Below are experts of layer 5 (counted from 0) of a mixture-of-experts language model. Rows are named down (a neuron's output weights, with its number) and show model dimensions 0-191. Each number is 50 + 15 x the weight over its row's rms, rounded and kept within 0 to 99.
Before each expert's rows: "raises" lists some tokens whose logits its average output raises strongly, later layers aside. This comes from a sample of Wikipedia text that the model never trained on.

# expert 16
raises: "5", "7", "8", "0", "9", "6"
down4:65 36 72 68 59 47 60 80 64 28 26 46 48 19 69 48 38 49 55 52 38 49 48 61 65 88 28 35 66 44 49 26 16 56 43 51 71 78 16 46 56 47 51 64 35 75 34 60 42 54 54 64 51 49 11 46 54 59 51 36 37 37 52 24 78 34 24 59 41 21 45 48 48 52 41 49 69 66 56 73 55 43 43 21 40 49 33 75 70 23 31 32 49 35 60 49 62 64 62 51 35 30 37 25 51 36 53 43 64 51 62 34 47 42 31 66 59 66 50 62 43 48 64 30 16 53 43 38 51 39 45 26 51 35 45 59 79 34 45 35 28 53 71 63 80 60 39 45 22 66 38 62 52 49 45 53 71 41 51 30 48 70 48 34 56 43 22 60 28 31 65 54 48 60 55 32 45 46 34 63 52 49 28 41 50 66 63 32 60 46 44 65

# expert 50
raises: ",", "ze", " and"
down1:50 56 71 43 44 55 21 33 47 19 36 81 53 81 76 57 53 49 46 55 44 53 46 57 44 25 45 54 54 56 38 18 49 66 72 57 30 71 53 76 74 39 63 35 34 44 59 49 28 43 60 63 54 79 21 64 56 67 78 44 35 46 75 66 47 44 62 47 56 34 23 58 42 47 54 67 67 57 50 48 30 33 62 35 62 79 80 46 40 51 20 56 43 62 40 33 67 24 71 67 45 55 33 71 57 49 57 32 56 29 50 42 56 55 68 48 37 38 42 45 51 46 55 82 57 79 36 40 61 45 55 77 62 43 63 56 62 59 37 42 60 43 43 48 55 57 43 49 40 37 68 52 33 57 52 17 50 41 45 42 46 60 77 57 62 60 63 58 16 54 48 41 80 59 45 65 33 20 64 59 81 66 33 86 56 44 22 56 47 33 34 54

# expert 26
raises: " ", " C", " D"
down0:34 55 32 40 46 41 53 32 55 28 34 52 59 06 63 37 51 34 54 47 33 50 40 37 81 60 59 33 75 36 77 53 51 57 57 71 44 33 42 57 55 34 67 56 45 65 44 36 51 82 44 54 36 61 56 29 79 52 40 34 75 50 39 63 49 49 56 32 81 38 58 70 62 49 37 47 44 40 72 34 68 29 50 58 49 41 25 83 45 49 37 58 52 67 49 61 48 62 40 69 53 56 67 55 39 46 59 46 65 57 37 48 49 25 81 78 60 21 45 40 58 69 41 31 54 50 62 55 57 34 24 67 66 24 77 37 57 28 68 51 38 68 66 71 50 14 92 61 24 54 53 65 76 46 53 63 75 70 39 51 67 55 57 54 55 71 54 37 33 52 46 65 76 32 69 42 61 64 35 44 52 52 43 56 41 65 53 34 47 57 67 77

# expert 37
raises: "ile", "at", "am"
down0:40 35 50 34 43 78 27 37 86 29 56 37 42 22 47 66 49 74 68 50 74 44 13 34 51 88 42 50 55 74 71 45 51 41 20 50 44 50 67 45 67 52 50 25 57 64 74 45 38 59 26 46 42 67 42 37 50 56 57 48 69 51 28 55 49 48 50 45 76 35 45 61 39 47 49 67 37 50 44 60 59 29 37 17 61 57 62 49 25 58 58 58 29 48 43 51 37 58 70 72 51 41 68 39 30 80 56 51 61 31 30 50 33 24 51 78 48 35 52 72 72 43 67 58 25 48 58 62 30 54 53 37 32 62 26 38 54 57 20 65 38 53 78 41 59 53 68 89 62 49 67 64 42 63 53 46 32 40 58 57 53 34 49 56 46 64 59 28 20 73 54 64 68 77 41 40 49 39 68 33 57 52 41 58 83 66 51 45 35 50 44 53

# expert 46
raises: ",", "'s", " in"
down0:51 25 56 49 27 60 26 41 70 22 61 49 55 31 48 55 31 57 37 40 69 54 55 67 25 75 50 68 54 59 38 51 43 37 41 40 77 57 68 57 62 30 63 62 51 52 49 41 63 57 25 63 13 54 61 36 54 32 42 44 49 61 54 56 53 50 55 35 47 46 25 31 33 79 72 71 60 38 61 37 41 27 55 34 38 68 43 35 52 09 55 42 74 80 31 37 46 35 39 54 83 72 42 45 70 42 49 30 30 51 32 45 55 58 36 42 29 77 42 72 29 32 47 44 57 84 37 57 55 76 57 43 53 59 21 36 47 22 63 54 57 33 35 48 67 24 42 48 44 49 62 14 56 39 50 58 54 48 29 45 52 38 54 48 12 55 42 28 39 75 43 49 49 37 31 54 63 70 52 43 66 54 56 72 48 61 54 50 25 63 26 64

# expert 55
raises: ",", "0", "-", "2", ".", "3"
down4:49 37 70 61 48 55 67 55 41 65 42 56 48 69 30 65 34 43 42 34 68 57 58 51 64 25 66 62 54 31 59 58 67 27 53 39 65 38 61 19 21 72 48 63 65 60 62 50 52 53 59 37 46 77 47 41 78 66 46 46 51 49 57 39 72 58 62 31 65 71 47 52 46 46 42 42 41 28 67 51 60 34 64 57 55 47 60 44 73 67 59 60 76 59 63 32 44 65 46 66 49 21 68 44 62 47 42 36 52 75 59 72 56 42 38 79 53 57 77 39 76 53 52 84 59 68 43 50 61 51 12 50 56 46 53 47 67 57 45 32 77 56 54 36 54 32 24 57 77 32 52 28 37 69 40 36 59 63 61 59 67 60 49 44 62 88 21 47 35 15 63 26 26 55 55 29 69 78 44 45 65 75 55 30 48 46 79 35 70 51 74 53

# expert 35
raises: "ap", "ab", "ale"
down4:45 42 30 46 42 57 36 43 41 56 34 52 54 62 72 55 50 54 59 64 44 53 24 52 76 38 28 46 79 49 79 46 65 58 40 59 00 43 45 31 50 48 54 71 57 48 14 74 46 30 49 63 66 51 49 76 43 84 32 49 26 34 78 52 48 47 77 34 41 80 55 63 69 36 68 68 57 32 55 68 62 49 60 33 48 60 75 49 79 87 46 65 63 34 40 55 51 35 26 20 38 59 37 54 63 32 46 57 57 48 75 39 52 41 50 27 44 46 59 66 55 49 77 60 42 73 49 55 52 35 41 57 38 73 56 50 44 69 45 33 52 47 52 52 67 36 87 44 51 54 18 30 55 67 53 39 21 65 42 55 56 33 42 71 53 49 51 37 36 54 51 77 46 51 37 70 43 58 56 35 50 55 37 55 38 25 27 74 41 51 50 58

# expert 27
raises: "|", "-", "\"", ")", "—"
down4:62 43 33 95 57 51 51 40 49 24 46 51 23 65 59 34 58 49 59 46 22 64 46 36 62 58 47 46 44 38 66 77 37 55 78 62 42 55 41 54 49 36 51 44 52 60 28 43 32 57 27 53 67 57 63 18 67 33 04 66 85 76 52 07 56 55 44 37 59 36 45 44 37 51 31 39 50 45 45 64 71 55 51 75 75 44 52 62 44 54 37 48 21 40 46 47 61 45 35 62 66 81 37 56 30 33 59 45 66 38 78 36 48 70 37 35 54 46 42 58 40 35 53 64 59 34 70 65 36 60 47 67 56 32 63 55 51 37 32 18 42 45 28 70 58 34 37 70 52 61 62 61 28 31 57 38 49 38 46 49 65 54 79 49 41 31 13 38 69 57 54 39 61 63 46 44 62 41 41 62 19 51 51 51 57 46 41 66 65 79 46 33

# expert 1
raises: "ace", "ront", "ox"
down4:53 46 86 56 61 19 65 32 45 37 81 37 80 61 38 50 49 48 49 23 44 52 25 51 30 60 67 41 33 80 47 48 54 57 34 69 49 63 69 36 59 40 50 46 46 64 54 57 60 45 51 57 63 57 49 50 53 28 43 56 59 72 42 58 86 65 42 51 35 58 62 30 49 76 74 46 59 41 59 32 37 45 47 50 61 64 53 37 63 64 74 49 71 40 68 38 62 54 48 41 58 49 50 31 68 29 79 55 36 57 36 42 49 64 40 39 54 32 37 37 28 21 63 53 33 65 55 61 47 54 94 62 59 43 47 36 48 64 41 58 44 75 32 84 59 44 59 60 50 59 75 52 59 33 65 50 41 37 34 60 62 32 34 79 38 23 59 99 68 41 77 57 60 20 48 49 64 47 45 54 57 08 58 37 48 34 50 44 44 58 52 33

# expert 18
raises: "==", "===", "====", "A", "The", "In"
down4:47 36 47 39 44 40 72 47 66 63 66 58 40 47 54 40 38 71 47 46 45 32 69 49 58 60 75 47 56 48 73 65 60 40 30 52 54 59 41 59 21 55 54 58 67 33 53 35 79 52 56 59 41 51 64 43 61 26 79 58 54 62 51 67 84 46 37 33 35 72 24 78 52 68 63 23 17 63 52 48 61 38 69 50 52 82 53 42 37 59 67 52 51 61 48 48 48 36 58 54 50 65 46 70 47 38 62 54 52 27 88 69 43 48 67 56 64 61 43 60 32 55 53 52 59 52 50 44 31 68 23 37 37 78 26 49 67 63 41 32 58 91 36 54 38 37 36 70 82 30 50 52 76 54 43 44 39 45 48 44 52 82 57 35 59 49 56 66 35 53 43 58 68 46 29 46 18 46 70 49 75 52 70 36 71 49 89 79 17 44 49 49

# expert 15
raises: "ing", "ed", "ings", "ers", "s", "ative"
down1:70 53 30 33 23 32 57 56 64 30 76 60 40 24 37 55 44 48 42 43 31 63 49 42 96 61 41 50 64 29 46 46 66 48 74 63 39 70 47 57 50 48 41 41 43 61 56 33 62 27 34 64 67 34 53 35 66 45 44 51 71 55 53 58 28 46 30 40 62 40 48 65 57 41 52 43 57 57 40 60 62 49 67 33 45 71 75 53 40 76 57 51 51 70 73 58 40 37 25 41 48 54 59 44 68 40 77 61 50 40 31 47 59 50 61 75 61 51 21 54 55 27 72 13 54 40 56 53 31 32 58 41 39 98 51 42 37 26 52 30 31 42 40 68 55 61 21 98 81 39 62 25 50 36 57 39 63 48 58 57 45 27 37 72 67 42 64 33 58 61 28 66 58 45 44 47 38 71 67 78 55 68 27 53 38 54 50 50 63 46 45 59

# expert 24
raises: " to", "l", "ing", "land", "ro"
down4:35 59 55 61 55 60 62 72 46 55 52 44 67 50 42 53 35 50 30 38 65 55 64 38 65 56 39 50 53 71 69 41 49 46 63 52 72 58 50 39 34 38 33 31 23 29 49 50 70 77 44 67 60 39 51 59 39 31 50 50 66 74 58 31 61 63 53 51 30 73 34 63 39 48 58 50 49 45 62 58 12 49 38 21 42 69 42 40 59 38 53 72 40 67 59 47 48 51 52 69 72 54 32 56 50 70 42 25 75 51 89 37 42 69 91 70 46 64 53 59 49 22 78 68 46 54 23 42 62 63 48 43 41 25 70 68 55 52 57 43 59 39 64 60 17 64 78 53 45 70 31 48 52 65 55 59 31 20 68 35 37 66 45 63 56 53 46 59 79 45 68 51 43 59 72 20 62 24 43 44 42 37 58 40 55 06 79 48 63 41 56 25

# expert 5
raises: " He", " The", " In", " However", " It", " His"
down0:63 47 19 44 36 73 15 56 60 40 41 46 49 34 55 50 79 62 58 55 52 57 54 65 61 53 45 43 47 59 35 41 58 40 41 80 67 53 20 35 27 42 55 57 66 36 56 36 57 42 44 64 64 53 48 79 45 41 28 71 80 66 22 63 73 73 53 51 60 39 44 25 33 47 43 72 50 43 37 43 30 64 45 70 47 44 79 57 64 83 61 54 36 42 64 61 43 79 65 58 38 31 29 40 47 53 27 64 55 54 34 31 62 51 56 46 68 56 53 47 44 60 54 59 47 36 31 45 70 69 43 41 81 51 88 77 48 48 39 30 54 82 61 36 54 70 52 36 59 66 62 36 54 38 35 47 39 54 39 53 37 78 64 33 65 46 47 72 14 45 63 53 52 40 55 25 57 67 21 43 55 53 57 45 41 36 24 31 43 18 18 43

# expert 20
raises: " and", ",", " ("
down0:57 84 51 55 76 40 31 30 59 38 20 61 61 64 46 30 59 33 41 61 45 36 39 44 29 54 50 74 63 51 58 45 41 66 61 58 36 29 65 53 62 71 52 35 43 56 77 43 43 62 49 32 71 61 40 54 39 73 43 85 70 68 48 26 74 51 46 15 54 57 41 37 63 29 50 27 57 26 45 55 78 70 55 39 56 55 48 55 46 51 32 45 68 52 43 52 51 60 50 56 53 61 74 49 56 48 31 62 24 53 47 63 51 42 77 63 23 38 86 11 57 55 56 66 72 04 40 35 46 26 43 33 61 65 38 38 52 52 54 50 42 51 52 58 70 57 48 26 30 45 56 38 38 68 43 45 52 48 72 20 67 73 43 52 50 29 51 23 52 62 41 72 28 78 57 63 41 67 62 23 45 48 46 43 49 34 62 41 47 20 36 42

# expert 47
raises: ".", "'", " |", "%", "ish"
down4:43 46 44 48 44 50 76 22 58 40 64 65 67 63 62 59 46 59 29 34 66 56 50 58 91 58 36 52 58 58 57 63 61 60 68 40 73 51 47 53 36 46 39 59 19 61 46 57 55 64 64 57 55 53 27 68 09 49 54 26 55 44 54 58 46 74 63 43 70 29 58 46 45 39 35 67 56 58 51 56 46 51 92 40 54 81 70 74 72 45 71 41 87 30 60 56 59 60 52 52 71 48 55 46 48 41 63 46 54 45 26 51 42 69 37 40 42 58 27 53 52 51 70 36 72 30 56 35 50 81 21 51 67 70 50 38 63 62 25 46 40 28 27 44 32 61 61 81 48 63 40 49 57 81 78 37 81 45 24 43 54 36 40 35 54 35 56 46 52 43 72 62 49 07 66 48 40 46 70 51 58 55 70 46 43 59 83 56 44 63 38 51

# expert 56
raises: "in", "rie", "ro", "eration", "0"
down0:66 67 35 57 23 48 18 55 64 49 75 23 61 71 29 46 40 49 63 31 64 59 43 55 55 33 47 48 40 18 60 42 79 69 46 46 45 53 58 72 64 50 68 58 66 43 48 37 41 33 58 49 51 53 51 35 35 64 42 67 70 65 70 81 55 31 72 70 60 25 62 51 48 46 35 51 51 11 74 34 51 67 49 56 46 70 47 52 10 62 43 55 43 41 47 60 45 27 37 18 35 53 34 68 42 46 32 62 56 68 27 82 44 63 70 43 38 35 64 39 53 37 43 68 69 31 59 71 70 72 19 45 46 66 65 72 52 46 35 35 31 45 62 35 53 45 66 70 45 52 44 74 52 52 56 50 74 63 42 58 22 55 59 48 36 47 85 56 39 58 38 53 34 57 44 60 43 30 67 36 46 40 62 49 27 51 46 23 53 48 17 67

# expert 53
raises: "atch", "it", "ant", "he", "ool", "are"
down0:56 74 58 47 80 55 70 64 39 49 65 65 73 51 77 57 40 49 74 45 70 64 42 53 50 51 43 48 52 52 35 64 46 48 71 61 43 40 43 25 41 51 35 37 86 37 33 42 48 28 30 42 65 40 45 61 70 54 56 37 52 54 56 60 48 11 22 61 29 54 37 79 29 79 39 55 42 61 64 37 42 37 52 48 49 47 64 39 37 30 45 71 49 75 39 48 37 32 64 42 68 48 40 65 19 60 32 45 51 42 42 68 20 62 33 36 25 40 64 35 55 67 69 41 49 52 58 86 54 23 37 53 61 26 68 67 35 48 42 41 71 52 35 64 50 54 43 81 47 34 69 50 39 50 57 20 50 00 53 27 48 23 51 49 40 58 47 58 51 30 17 61 50 53 33 61 43 53 55 31 25 78 38 44 43 49 46 41 47 57 40 38